python train.py --n_experts=48 --num_attention_heads=4 --parallel_block=false --init_std_o=0.0 --learning_rate=0.0101 --beta1=0.95 --lr_head=0.00825 --schedule="wsd" --max_seq_len=1024 --z_loss=0.0001 --train_tokens=511500000
Below are experts of layer 6 (counted from 0) of a mixture-of-experts language model. Rows are named router (the router's row for the expert), gate (a neuron's input weights, with its number), up (a neuron's input weights, with its number) and show model dimensions 0-255. Each number is 128 + 32 x the weight over its row's rms, rounded and kept within 0 to 255. Numbers have three digits each.
After each expert's rows: a language model's description of what the expert responds to. This comes from a sample of Wikipedia text that the model never trained on.

# expert 19
router:098167103147127089103074159114067069125158095172135137094111095149054157158120131128127104091125173189068082104192142102092168158096114110133090107120198119101134070121138140111091171108182102145206111081136136107111160155086128132191165100119105161102087129115073138086084134100161085148107128140147137157153203096136095132111051112172116141090168155139148058084106131082146131130083106088150160136112093123143170168135153117067098133134168130087087062068109162100083134119130159078098148119113111159139185126153115095129099081144104128108159128125098130103120114114177099136104149105196120175192090158127121099161116133130129127169079134102155146124136080136212112111136140101125144189134139148116139068125105093089087103154186107095142080142137071098092105128176127
gate0:186170119135071126125120087150107085145138152187158152138106175095156148125155122123063128133092144123148127105120113141126128144130116101198166119080132134071140124119092157098145196179170138102203155163085116169144149169121103105127112153092084126105149090089122154132132163126088121125156112093186105108120100040105098145124126111124139133087154117147138098043091117190167135111070180084134079129116159128136129206113096175113151161180110103115155148193173097128162092141119095157104112029136117087132132109135042105041101108115115189089101152112154093180139130189116106187126109109078125112129110122148157131143120079081120163144148131117107082078129171098130156158159161098139114156164112086103141079174075113080133152112128107177122182144074161131120102123155104
up0:147149065070114133152087137149155102118156081111135132159051098094132069194128131184094111174106159121120162136075095075124131041176076109119109122099100148135119106137143117082130146142152116068109158149114170154167146139146055105082141113150073110133119068110190169108148177073152162144113128142110104127125182141098062129162171165172115169157088064160135105099145075114108062113178061181131141134121136129116082147123103112159091124119072119073112155164176120146159096124161103095112182079082179101126087107079109167138089082126173115121148141145153127138132181094137098147130104132137088148146122130161167179138077116150163169149169136099111078143106150108150183121173169104114048111133182116116153082143153133090088125104164149098138132095097129116108147155107171
What it handles: Consonant word-start pieces

# expert 15
router:131059108126199087125124143182124122087147124138160074091123132147126167162165091126151118092155093123131154098109078090134071116108136176144141166121123083146077130133116122083126134105081133113158096188143062129089117136080128101146119155109163139132165146127115155122128098139077092105093116166122198143186113136087146146122140168067152136130138124091181164158158097098111186199160063110131089118126109077194161126110077090167071130081126135094146131122125138133113167050150186170125131159091103089104107119144091106189137117128127105126158130147108157185083116163091114127093152171114108189135077118110192055145146115201139087110142157155108119060103099173097116090130161093176068180143132098160147140103108183133127129119102190161125089174115090111092178098143091
gate0:156127094088130128178161114165137173090203100136104120064193096165154151117179162115120079092074152134101151134163120123105148158102145136109164151099063140105123100108119115158106121179200069172173108066105099116100182136118109160120129125093167103102119063127065124153134177189133114126081171104160143124163130125046079159096123135163207105095115149145167164070095099120130139142085159124150102137099133104163109090104120178128126060085164114119082149124159127137162093127099133117143135135132142098149155174156086115129133180087066137191143130121147082129101131084105147143125117142156125115132084115097122177120099124167085105111141205100132134092110103148121104182141114146193200173081068183198074100110170160137109124170160176145128115135122120151115132158178112
up0:101104178107107139119108105145122115140108112148159167077157101084098155125121096118070119056116120169127080146092147096032170152070132154169116127139128169153100153171107170155122122163171119080123189111111158131114077153141222151124147071072072097131156173142106149120093136099102111142114154100125174169093128064088184156192128111105141148124103131132148092125144129153129160132085151135084129076096113146095086214121084135074171115098169181119094120122073121134184150131154108058090204178147145171144144182170103146111118080148104103088096139172090156097169102104132132055112107130131110127105117073094074108126112135107133077098154093111175142097145128125032157154108091100096120121129115179101172131136112139139129141141130085154090110140099094119131132111093163
What it handles: Quantifiers and adjectives

# expert 6
router:142176091158089142143139125101123077059141108184143148101063105111155106107130129088129118117169150115193124167152108137198047099127154104119178157135144132169103150116147122124137185131166135126126123099133120106148133108146077145156177101108086112140090169130174116087197179143129147151136093095075111119102131130175124044132157145123144153118168178084102125115077122167155122149104125118038078129086153151041141168135174140131139146173186201138099138167129111173119135148123164107083116135117160121185123098145097122139178114112095153116117082065157122179152103146096099175199067153120086198146085062120111078128153148118144165095130063109108178127141087118174112081067159154119136055093109116147145122162122087123092140167149130130125128136118136163107089167126141
gate1:041120087148084129115108157154137118120121122102142125096133162165092127111162082083118146180167128138135105114139165125128136094160100155118092090107163140190181136188156106145151141088182194141156067189166133153061143143102163170154190107141164160097125209105149155166138166113145102143087174147153145184068131136132095158156154104138115194112188122118098132129175116106096126097158174134137128064121128137155133098129112181154117111095107136083090171085106128175156123158135116088127166114100124117151139130139126159144177142167127132199075157087075185088089103089099158160089126139146066183122169155229062105150157109185114086133117115090159123113098118126158122087109123122151114150104147141133123106170131108159123151096163147103155142145090126091110150126243116
up1:108168113095147178161174091071172116150131106161106114155125114103135144142157114130100118176154156074095111171126122143150116137158219080040127132159128145065095088129152176124134081127086167152128103157081133128189142132132186072144154132158086111110148128104125065155156074111132142175123100183143153125129137146162190083197117121134127080137140127148162143112081154122095214079099172136091133078142096132144153166092157171144109113107045148150114151114147106151132077107123135093105103157133136115161094129117164107149102067077113128138122149143115125161119113120211111137148134101178098116139097112169081076118076135102053164093116092080129148074138097117122118133117118173195122145126081130144147077181169153151099069088145145137167110145077096150083102168066100
What it handles: Mid-name syllables

# expert 1
router:155163139165113133160122110188188094117110112128146108168135119129129165179098076086154120082137127110167162173081111129138036134119111132112123149074114123141086087097163132124069089091084141113140148135173043176094136169116172151131108124156118140121162124131142117119081104127108102087114179144144148125150089151129150186118179115075137161184155176117141128158118142126172097146112065129116131126131117170156171155120124098144103096060110098099146092213121199082110153114139166171159114137102121068090094206148179122191152111182162078082193094129143105162131129157147082156089165105116098129114094133154135146171131114180147079146144137094112122106171145139071093118113151077098069102137180101134139104096095119113094194134151120147135107148150105188079164048093113
gate0:153115078148150130087140107105161073096053153171109132060178181143137108102166098155167095188085076157171093132111130144150184125144089084097136142175104126138137183096093152181150113095127135171132137096123170137188130115137137094157164133117118084147153100100149095097093193114113103154113100127154106100135146135119145150137169122101206111065086130128148127114093243093116117145115159141164132159152153155148136096135147120080137136100096087123172200130146152061190146100119151149117145114075161092111104120073137112113144179102120141128133116153161095111109126127141171131129101115113128137114159122095119107162094100058129117098107171099114182125186079166162140130141120147165085168135085141091122065103066126105065000105140127097096122119115131193151149113136160
up0:120159081121046132099120140110140185131159132093172144162137141085107154183093174072085175056148173137158167117134147098139125095124170130190121129136191144094145097100104108116129123167117168040084112151135080155063135156106134184157110149141112099122118177139132187143117103156174131093143118116145111170084139105138148033141103128113149171156102197129113159125121080161144181140090109136155178178143117173116125090149099177081186100247041103134119146094124123093128122150143156119164127158154135175137129179165070121102108128169127129118127149176142158120137113120148161098145175175118141100111100125094178149122150152158089077127097120144188125069128085123117132098128125150101129173084156093124136179110080124071166148148121107132165139156144128076138103091114168
What it handles: Adjectives after determiners

# expert 33
router:081108131103135080065172115111162143193125113116082108159090129119162134113142175118172128178070095159132151109083106164046093160121138125148125089078118100115135155122159063118140065109081126094184151144100153135103044084096128094145098114106119044161150109073147112121073089123171137086210119164148148119164167144133077171114124173133150196136073204131168161141141110130102164141192147165160104127123175164173145120072154088141137185180085112122134127148134142164094145192147089162112117094152133140114117164138144129110093084111128145141125152155096141074177117119113186176131114100093143080142174156083122127120096116136102069167121131197149108142119173138146158132127157196100102126111164113143141139103088144071142134110143094131159062127127073129153143107155142
gate0:121150153171172173157135067122076118136167116183121152123111103142080169148124119107078177132109120145115137149066129195041161180106171084105124121118090110142185143144138081143112120152101070124106105105151134116131090115119115198127149090071126129107140112109160114149100130132151130207099153182113098135145071124109183155156111128115129112191116133203196141097123119158089131109089118141079175145123098195155122079178125066144084130172072175133096098190102169204103158167113134109064117138167119158114100137104156150173136148104187110076075139105114136109127133100102121163102114042151146148090144127099179156153142125133139146178119128118135100093155114152090160166134155117124104099113104050201162128149134144177116101140169162117119112128101196145095116119084133
up0:152140117184111159165111113104195134070125148194149119098126156094135123118134072087104153174170134133119073116118090120129166184090146093168158169199116131110176112147126156151112170106113126168103117067123115117070083119100132116136156151084156101110138081201167136151118112109120178125141124100090137108115136130169121137162129140115124151115127140137160124131129099145143138160103114093114158087103189207167115171128148156096063154157193153126162115113105150217104141069084176128071115159138151125044149149173108127120144101143162103102136080090086173150125144120136109087164093130214107054088118123111124084143156089124178161115155116156111153132164161159135133131153112116161097120113163151079102105059131139124045079139167103155181154063195149141106085071139102
What it handles: Prepositions after verbs

# expert 44
router:091136137122137148118141106053115147182117134140087157146101133144173086129175149118176162176107139139082167128126066140104132148155126120135133112143107161116089200150182098116142097108090107104179144125158132152135129061112108108177091151102134142118114144143141095084102145153176042171200058154203181185184172085145150161093126108140101121114072135104197152175163130105086088144165149173112151170106177078131134176087077173172088163164138158125136125064121138154164116105157059145124162111142089118126092152120094105132105093119068125172130147163133161130142119135110115084122179154103109129144183136103110105111119089123054091092109175188153131164151175165101175078125152141184088134128189146117149154099128165156152102097151099132161095169130083094152139089138125
gate0:069113121132079085161102157161150128170148114164164126167183119124097141117106111126117019079108152146119103141128127125200178136101163144136147141106128135080114102108086125135102082179140136161169173033146114094104138095112083101151103195130095165119218136125108102187155163157148155112163120133089155155116167110069083107148098100153127108109156140065113084121141089144097102142180133095135053121132125141083104120139116112121109098113091117101177128111082083171162092138098146144158164133147185188112143167085136144152117177166153093205155136140102146105138177155158137177096156119122101132134086180086168136164180178120157194155132109101193106089216166130140100155147140121146107089094132097080145119133097164119114110172114102178154143095120099154134133101105092
up0:163090183152146118152186094161101109126137092136097177092120121156144137110117152172171195085123169142117138149093112102107095090119059125175122169138084172188077128133193123133135149089115098071126124160142121165126113089081151145039189121176136129100101148106119163141082144086104088140104115193138083111138122189152152135077162122094145132168147142129165132148136154073078139119145188078138185093125113125145135073145163141131176152122165159110097127150092212132106163111138092174164078138146148123159120143120120096163127097122088107157127140169134120108145111123139139094145080076083031135175135102099099057124101042142154131062090156147117111156073097118132106149202176142208120198131124136162138108168119098135094131168115152118128106128111140124097141143142151
What it handles: Conjunctions and linking words

# expert 16
router:079098099123181043069122157155085146146130191114118133112087154148092164156132105170129162166115153100120107153189034125111166126166130091068093197073142141135099119110075092066129162157123131113143080103116144139093179166119151136111122081173146097135124142187127106124127162149173139140173116122092153129089159045191112077152099156114111079137161146163058082111116141109148149149132110122139125106125130147139082144144166101130134146098081147082103065119137130103161087176082174118159076096111150196104180156128122143116168164147132169131106148126115112094096115078157108194103134121134114044117134155178144103178070144126129147158109130119123141112140117182140164119189095144163156055084126124128154165124129143094158123172126107068155165101146173158122154165158085
gate0:125144164132082085100089113185151095154114109118099131167113129135091091076107031145103082145156130134132167142131120144061088153090124143139099192095136084114141137116188153097123142084131170151130101097089141151128075143116117101122103077136144110166131139141108088129054121091154161136152157128138092130102179105126117111154126166094116114135121124147168196135122095137165068126128121095188191114142198123151147086119077120125134076087157129143116178124112174143191150160116162095119123073063088185173115194157163144152084132102131090123126147164143137116122112081084094095158081119141171090111136116137128088156188196109136138070094096045140125101169079155111154120149178029109139079103139174096106148203127146155151135139128131168130163141166161138176155081137156
up0:071171136091141045100113109141144183164135116103106134090141121167105037136144068121119117123199153153170154119192131100054109155112115158131123218187151111148152144114121148128102181136126133139128117107085062109162075124134114108160126156169153134154083105113158092112100121112185148111142154063143118088120167104133150151073096124052112089130173163147151143178132135143111099103079111097147156116114123127116175158099091096108114067186142163136111144120148137143200133087102149079094153116071113132166157163123139181151211146117090115087123153121138177127144143118060100130107076115113168096156134133142126103123177185141135143101141124115109111149179114075138212118160145102074106094120116132091111160164114140088183189169145159144136112144151140106169173077151183
What it handles: Infobox field-name starts

# expert 35
router:139153121141071140182102133079132119132109138118071151151126115116065170122105108098130111138144160147178136138148130112156125140151134100119111124098136090086103165091176167105112095145132153126129154131110122159134147109096220158072094105181079143087085123105193109131063151181080073147105153125137088143138117100127118159090100120124166093137134123134058168147085087121126142114103089136148122167123114105129154127106180125097110141164195137161149089155057121124182088142127105090101096160107119154180234086153099199142132156143108123072140134167115124124123115139193119142131214073151155087147093127125105135201110119086141171170102182124131156135157124081127160091094122116182126081165151067129137093208099102112207186104098117114165172132144116113107075142087171
gate0:158111105164120156136164153118186122118140170121105131140095126098136121166117148111113130165111161164186144158093163148168113069113082173118124128096144108104095126123116090116144136161121115104107151061165196165189082039122059084118119141106115108137107064126122105183089103100145122111160136108115143158107103130083126189123084115085092184132074122157113136146177159103072107104179091151072152127118134196153099113153148156114121153139113124146121050133133113160150114131180115153084135131106141171119142145112129147114145163165056077096149183152069089142148108105197159118088158092116108074140140149156123142100127113084147189106117122185159136159155089132205105176190165196099187098131146140072108191100105144163118146136153149165085116118076117138141094188121196
up0:105149142116121121127178181161221133155118144156100114094162083131136146159110170155139112137101100111121192155061143123122107090145081184128114111113192092143182177115124148155123163124138139145128125113145144143110146128128165102082170080176194133121095066070133189166177152134114153084131126095068178115063148140097104163142127089178095077147088139139089145065109080096134150163161111145109187151146149146149109120135161106111167106089113134103078119161108097171126063095089162165060131121130093111120147079157164142109106136113094147101187171108158083140159123180157110136148133155149158179139158138111133098104133122162118114155156200155166123165092078099164074134140175170100142163109145195107123127099107125177139218119168148152185139151073087123158119130065142
What it handles: Capitalised word openings

# expert 13
router:173156069134157089165136175121052116109122181153114164165130096098151116098099131118123155123145118109158138123142134099090137188133144129095132090137133136193149091147203089119144180100134146095156162083150063176144106087187152141094070177099115155143111144125081085118154120099177129150173065098120071147104098145120109132139141105167119072112201094121103063104162130123123079058129150155113083124121152184202114146054167091099136146104109129116113115094139147139111105091089090140090185161111170102127152109122118158083093211075139174211103180110126093091121160174133170070110142100160126104102103109128078186111128117144111143132168126109131074148143167081200135148128099183145128094107110137126147113162113117144136157092108088132109101080164156108151091119083119
gate1:216102105143121171137061144098101064188105140137131156140102100153111145116123129140085110094202168128115078116137132165143126165125141106169091110152140122101128105137137112129111092077121093141177086101101125175148103176113134115153107135169131157103113133130095151145106107128038156144110117134095124106100213161136198094229064124061132131138166116161204145125095156144086106128177143153117175130153090132120149120115158090083199156183072148161146142153144144115123105099162117129154187137165138157124096151141092160124062177129147129161120105123177120150154128159183114122106138140073134135146163084171110108079094173058063137076059144101147146191150126136101134129107187121095158160080106098108101066145130102152105156137088111130086103089144136110111168133090161
up1:039083153088134104157191142136122194085184138126129105154119158160141106132148126154128118146092102099169155150194191152136117071098148138060137133128115136105125130154142135134144143165171159101085126127150086075177148111128161171122187077100120114118150122123148159152134122089168115142138167140143095141131028108117109184086187121179148092125110109116080134094099089156158143159093105078163122095108137092113086166092149133103095128090191179140146112092094073137160134137099137100133125100111165068113128116104142093187138070110044138128129098157152164117128112106104192105159113181108131078112099173054154141149174090149133146138093100189115091122124165110172150136133131170141103027197125184153124181155087110098174110120120119097153147127141155086142118151158094
What it handles: Spaces before numbers

# expert 22
router:092136115081198163128112084117197190104176159107070147156186123152168147121158139116135140091119097128102141173152100211108138100150133200183095092171075142088130082127078179160178086149056145160118087170186077149136114132122097090103077111123139124112175149046064087125118124104131142141106135089081133104147129180106129095077108187101124152163067153096124148154200110186151147165145063134124105123111101087088094121143096146140138094072077133142097099168122138119129095090124142146110127110162140115131086129091092138133120171136092128082140127157101175082133174070141153131105129141084104088108147133157114085113129125136115139128176117172115127142156172113061140163082147184112169126148094123119185165068144101183135096147097111156110110133160130105147139098167158
gate0:081134203153102104108177141129177120126161200127123140122090136167106108119119152098092188133104116114096125115134140063102112100222122082156081104118115090130108140066162062135096110175134091095160188096077141159126129124184105132104123132217170162092118163091098157154092107095178109113135152048173151174055085118153165107162114107138161105083136107174092103130112156159162168159145137134089111173090132162170059133144159148125129119161046132149118117122061142109132110104173147099125149095143155109111128142165112135159152150150116117118169144122151135138108110096113112168119098106130146181139089150139092083161131134104069085143142181121137166130196140136139138143180166132151108068120135152173191142142099159163092152071057084120194125140154134112158111165164116
up0:120146144127148172189137119117095123132112177119139112191131103108128122120165093151150103139067128139122182157133096164174119126162027123203097133110109129115139120105138130148112109101196103129116178161072132121134101115131079110103124149150099110165114120125086107185071101072114159151148155180153158135123138187137100118097133099153168083135136180129184109112090106166118100143145146094097172061101216037176125098175073128105073057064153100110174139105127145189106124151160132103172181145143146172153138154126100117160133171059087129136175143131118128139138189134105113081084134112088108143059122108068082099192149110145153107133108170143136136125158054145152139134156169098139131157133159142130158154136153140115075104142102081131141089174118156061116117105150169
What it handles: Past-tense verb endings

# expert 4
router:152082215140128099104134117132151120127094084158164195127128097138110082139127161161127110145122158156156171076100117145115116039124114145075139165170120134123113125136105082115082135140181171119112165116104120113196101117216120095146193168124102094155120221150199165096200159095111144131075117098139115121106124145110121152118112124130172171145130097133134138104082125144153100121101122166079081170119112121109119080147113113157136152123126123138098142161112090132136109063120101106083144128118139088193098094125202101118151092092167149101161089106139107165185120138150138169144125125167119147185130183135154146132121139097157125115175108148125073110124139115117111151150152124098162166167070124068110145077215089204100118119141126217152189183137155159185167148161175
gate1:163131147145099128113109130167106143079192157118151127079133146093189197103078131164061125188127172137120122069124113095134211133160074130116182075122092118161112093124132131173126150091130096136092131139181090138129092115139135138141131113097078174125098128170058197104096119107152144133157076154125083145135153155093168081097086116133142088023089133087123154161177136027122094145138149191123113121159106083124160155137144117198117161132161110147124109145085149111110171081163129130174138126105084100084095115144139086173125171137113142067149121135158130135166176144145097071111143167139079093174144127135103125143068137157118139147068132112076119141146166195112151127138131147119131087137106115137111084168089104161129172091139169129159138066176079133130123139192095
up1:138143133106100096095157175179125043180121079200158129174083078120136115148133102130228108095097115152144140175124152089070124150145121111106133105096159102062108158119128126176119095150138119110147144117149155109095163163103146203134071087136116114125130148115167137104122179118109108119143169123136179159124188082146095127090103078102133141138119097132149090102139145205121226127071126110157071076089160166120111117107114139109085126108122085149117160121153103113152172125111143120138105115131140098147133168093157140133132129096092127153157132130068083106079096117146120102081135045156159095086113085106087130147123130069142140081161152130144132120059076122058157155136165127124080141175155154177125100140128072102087117154115146079109130204113141101200187130167071
What it handles: Name-ending e syllables

# expert 17
router:059141177096104116117126178098182161101190165161119125154165112146141150149086116127140169098103144146144080157092126126083136165132090112193113148180064151158112111123109180109122116190112113089183180156109123158153098086116114094076075163141085094114207134054145093060083160150132145166084130146072150084119086161058124149149176143088133168176137137098094180166166138166153112140172101100092145148083083132145096085153137139163129035102099127139131080119147138127158108103160145082136164096128123117178124058131124138151115190131119168122073113175150137054118097121118131108131168108107163082088125140103129165082186104110122102111155083169092124085201152129102148157114113147142145148145116120144170151128133116165155128105093152116101132105161103152179147140135185
gate0:117122150166143125148097037148106138154089159119127093116212162108141138091149101141086073119108140099105152097096132118143070119102103111109102098075217087160116172140114172098148186147123112108127121178124121166130125119109096105121144150193145137145156095143151109106130156074120050180096149126074136170149172119151117152090173122107120106121145091128160175122087112103082099158121118130111144118165102162153189161160118193120076125141106117115162081109145135165158144085123055110092129109108133142150100109152101112151129099144135047122176116163144116142178122118123131139060155182150183162220122095175155138121151107137146181178073116126128037172100098144145142143141111128091147150140190071143203103104121143088171067140146133083128168061142143065124127133140143
up0:094102138106081144180185169083201108140118105127160150061132148136054141143149135129111160178147126166172156105144138129133159126094098148146131125159072126101124110040113134103081105112123150142134111110139154115177086144146082159096140093075134148081114159195109127089077076144143201122132136131154098183157089179110179128126069131167129126131155165169104101139139101124105088094099093108198116078035109187089075108140102141091130104125109112081153179105110112072134126136115159151103087118144114115095131148130146184095154182127172180187110114144145099103104110163073170084137107151149137084125083149112148127111093113144099082074135160137163159098186136056088106052111149120186122113109130153160069134143137139165090182097136125172129090134116097150142148115128080
What it handles: Suffix ing and ed

# expert 9
router:172110133084144133169142172151123138104134134118121096165138074142102138132101065088155104108104105171104151126121099060156113118075130107114152089122135154166110121163118151113108140069137194103104116068134089081167163172119123134106117098094143060072102129118089144084106136136151148157131144137164089108066099130179158125086077122127042109082123213139175157133084161134135096165118162091192081107149113116142147175149117158055144139078159163059125118172157081105165130159130130109091089156195152088122101162189126096137176163117081152109127141119184083175103084157139081145084104110163126169112072064100091147100133102082167177157094118148127154158116085163158091146129143104153096150150127156125177147117124113086159177184126124138117144171109060112085109125170121
gate0:169066194158131084181103149160150073107106110183129151148121121095163054143135165127102118123098137207051144126131104157141164147135138073159157141097135112080175084110140165119070120100194108134186199093075135040114094155085075107128127104119109141149161100148114135104093110152104144100108085112098143178170155141094136088102158121108103188112177111119102121137179119110148122160120136155117112163124130164110130158180124105104137110151098078097109135123102127164097132115151104151168135131140068110143195119121172125094138176094159170123142144135124097093118126136075162049074034130123118097140114100149219123082137132195146128127186132133118079139117088136193101096133099107068123164132124161149120128118134153081110114068132107079134154128148151119189110149138185
up0:149025119121088117103170178040176113143148144138122152127112122141170163139165124153080116080165118111127134191164116105069120147087117149153175136157149122084191127124137147088079110111180075143157196097117069121114132112095107051126107091174095106138101082154153147085112110095122132051054139096135114147179136152063146077117104124089134108143105132171114107104138138138071074057129135095149115082043154136135147146158125143126119091105114142116147105148093169095121140120165122079126152152153091118096106119085122125078098093177131127140171087158164102086095164117101117090148137100106170119160090116115164071066115103125144111167078180134114131172187132173124099156140083187145146145115135114067136163149125120123112114150149077107122129096222111121156134089121117
What it handles: Ab pieces and nouns

# expert 8
router:123105177184065132129080075091174132179118146117155131142136127140159150146200097138102094106126050134105093092102100153117138122138152166168125116112121109139103103173141177187140101083139132200122145175111087135054065165112075157189109129131148179121118139121071110149166164083126188101086117091129118099151104122125110091139086062131157151156108114120107100111141160150119163133025115074110109070103130107092117119164128136129186094108156148107162086143084143135117081094098147110169161106097164168118136148092125122114140153163108123111127090130113113082128160031100145173098081135117075127159095071144120060095127144142129129138166093114174098063123170147086136139146150077108140123097143179138144081068112167075137098146148062125122099118149162109052141130134158
gate0:161136133114076164134086127145137136132171105133114140142057073188088147187101101175147143111110178159106103069113095120148163115083132106136155130161131140119155121121160162095094206093143146131090081120041109083179132158135144109124150117117158147181136134119092112181096068105161172163121105152129157188121099152090108126134132053086143118145028167115097072157133151097132101150061119138150076118103151089149128132124103137139085093095108134103137110106154132145128128083168138127114095158109092095084108201140111093135162176124130136098168104162154140155129106166072131094193176082112180146106110103141154084143152134137169170062086127128116143174158186135179127111144133085088107151120142164105139102059147135161178121112171141120122145165172180177220099129135167
up0:114193111108126163153155091185159102186139121115125075161111164124139089166109108150110090158132145189050116119090108114161106144125154085087169143131139131133158159182160130156120160065097154160102069095129138055153138151101094116118116109166122169183113202139158101106061030105116166167175118116128087160111147071137164125090155079050165155111091097120137138109129123151140159156103078108181115143150104076154128111157090155143088123178133144123136128053139128109112107103152126142121130172116120162092162155145118080124135085156103142134134082158122144142139128129098148133144122107148230134104112125098111151202123124101137116176128137114116154142113111148166083088119079115169075155203159132120171153140136064175108070158148134160110109124140135138231085076115152
What it handles: Verb stems before suffixes

# expert 12
router:115099155144122123156092105136113154047077093155064110169189137159150134077120102071112121170083157112131106133125130086116130093084140140082133148111130090084159099137087112133110058146183116091119141082110165124087223061123139084092096137177146058138119122115134126147112081116142128120088140179209136137110177171136130160181115162119092189150120169099126150107117083161123078120128157076150147094138123150100128088141120140109159165093125119120145094106079178069147107146106137146073093143147148131158143108105129116131210044123131167133147069112133075168084127158107131127136184110186135114109135092108143105169068128115134043099119083096133120158099169064128093119167098129177118162140126130078088107083129098136158149168167128108088194127140117160075138164116119
gate1:147178154103140085143135151157072143125117184147130125077149157152096133124146058126106139152152111187134100105151113129124160087143113125130104119100086119176128077127136111102126137089127113142086117082146148135191085110096069185130134131152135142098101105216082086168167086123181080175120181132112109153079075128106157131078125117155112088124180163102093094148109042142097153133112136149110083130124139108176162084146142186094030103106163163124175069120094085065121131145174146093130133108080114139144182102105124118137131083153096156145178104175123128138158099105071173102135151176162124126116152189078102089130109138126054148158163066170115127128080111137138132204097178121134120114166141119171191167130127103159135151138085100115178119163118116062149149140185119
up1:076196147110094118106145140141083192155164134102124118163107058173118187126185158137140170112088059102128104128087165081084113071130160154107137129170127177169170128200147143146077067119147137158072136098159167115110103127128122143139095055157149078191132119108115126167105104188167138154097096150110169127096103124158140133123142132130067131121153153146151102105206094190175122111176135144134148128177129115091107195142132151081102120091189158107098136135097178144123108130111129080134148155099137172118110091156177080145057142179127110114156142176202146121110144128113172146128106087132075162111098086135136092149138106085148135126128153148092172110152121162149185185173162093123131086110206100114159067134081216124102160123124117118150110088132144130140115120132127
What it handles: Word-opening syllables and prefixes

# expert 11
router:181138124095117146156166132132119127094148182204113122135118120066089137088094195144133161122161129154161164165198135191141072077135099106148116158143121161114179132096114109137114156148125126115094161098143185116126131159166092105072174150139140104152179076128165111133117117152111103157097113138188096149111127150107153094155114134100164149134084136075114180145145135138198118143140121142190105116110118133160175082179131152139141138081120123085137097162156096139201145156154126116076142116141180197125140112139128148136098152162115099154125094112080120170126099121071166148065102060105171138163094189143073113159149165104121143063138109142073115125155141145096148123143117091169167039137117128075081204069215145125116090110128181145111180116116086164098108194143135
gate0:080114084124194099158115122105164080136141067151117173159122106126103091169114171112144113103129119159189129108140127147119096113131137179154127171121159108104135161132108106165107152146089130134119120194127125160100107107137101112169121169087080093117167142109164116020163061130061165182103147095135178175112156114153112104097083190149109142126134138136139174181146115126116128115125109159148053086080062093093116100116107144153093180100140100168099127142141074140102106153136130157100127166063100116142196157101095116184090072138135191131096146095150168087079166141108142094176139108139151158078178112089199113083182118083098143111138092169091159129161125109123113117133194137127164123186103090124131166078114146108180123119120114146151185089200178180117124140135118
up0:144179083128144108087169118155105158144168127131080105128114112152148074130158111122164124107145118196093120100093141153152101080122123154160119139129122100124127133188105100159193106135144152148139066144095128175087185161103103096094153099144160124022142168121128111119111142151165157130060158163121081086149114174110114125105112140191076171138090128121124157087077185116085156168152166131171097059173151132141115150115083145142140080189127098183114149181175090126155143130070124146073143132180157131099126136186111102103139099101111067108129106075132100111142159060040090149126174128105161142104151119166135166126130139092136185084161126162083124107140167116112138145130155161171185080123130130153066188110135094154146123069150126101089113114139113079090108039140138
What it handles: Mid-word name fragments

# expert 39
router:120101173156135166146128113132208109165154124109127065153141080109166151113160098140111139108087088077117122076162087079127194127141132092078167131100101120162169100192136182196107121145131115191108098152138096080121148096122107140076129127146129100147084113044060099147163161144098133128130126085142143091132101115147135111121086110152132133196146183092156130137131167128143142169095141104093123108164206164075093130184117122142137144104126148104121125144168197089123144128068176112126095216149163157153127075115123099128168041123078141110085127108148133189110128098094056118111118157071080119143103066135160151113132138181091093166164144171137069064090118098143124072138108122110107142147098154172097101059162139145108108118122116142139106148089131121092109103116173
gate1:123158163149125145159129132116202118095158155085166139091121165120190067092064100129091191154151134147102129166086157144123063087149088203131119188187116125157167153124131131114143132118128104108075118115157114093183134118134085100094153152159144104143144166112137081195121154105154084096120076166105159103146124131108169156096119156122044156182136093153086118114116087133157114165144085147138103134163066098186070079134065107110111175104140098152144166081170141107135124134137126126122128117076111091043106109135137155153091122099177119130134199091164080108098190175140186096119083137131162188105174092128070080150118061157154103146098094149127136152182124155138082148141116090081118136131139132136115116110142089202089174087126136156138083132125095129129165131089118
up1:155106076101132146149163131145103110084164107113098120141185090149150183080133183099087118123177171141164137134135149129159132114131118162079095086091131144152139116150161141113123140068154160082116070169181082107092144161185157159134059115136040149128092139059160140098191181097152154095117054076064135058126219116089092125123115118133104139122138141122129079165131156056165125129143188103146178109207138135124065161144147092092085093146141187148105101146143128129104131102111178134191168128137139110126081115132161105092146066058157134152105136120174134117112139134153098194166122101142112141146131127165173107135091121105122136149087122106113120131116139182133150135163109187100079088168124094113129165099182147145111154090118191153092119084101098103106137119131162
What it handles: Inner word pieces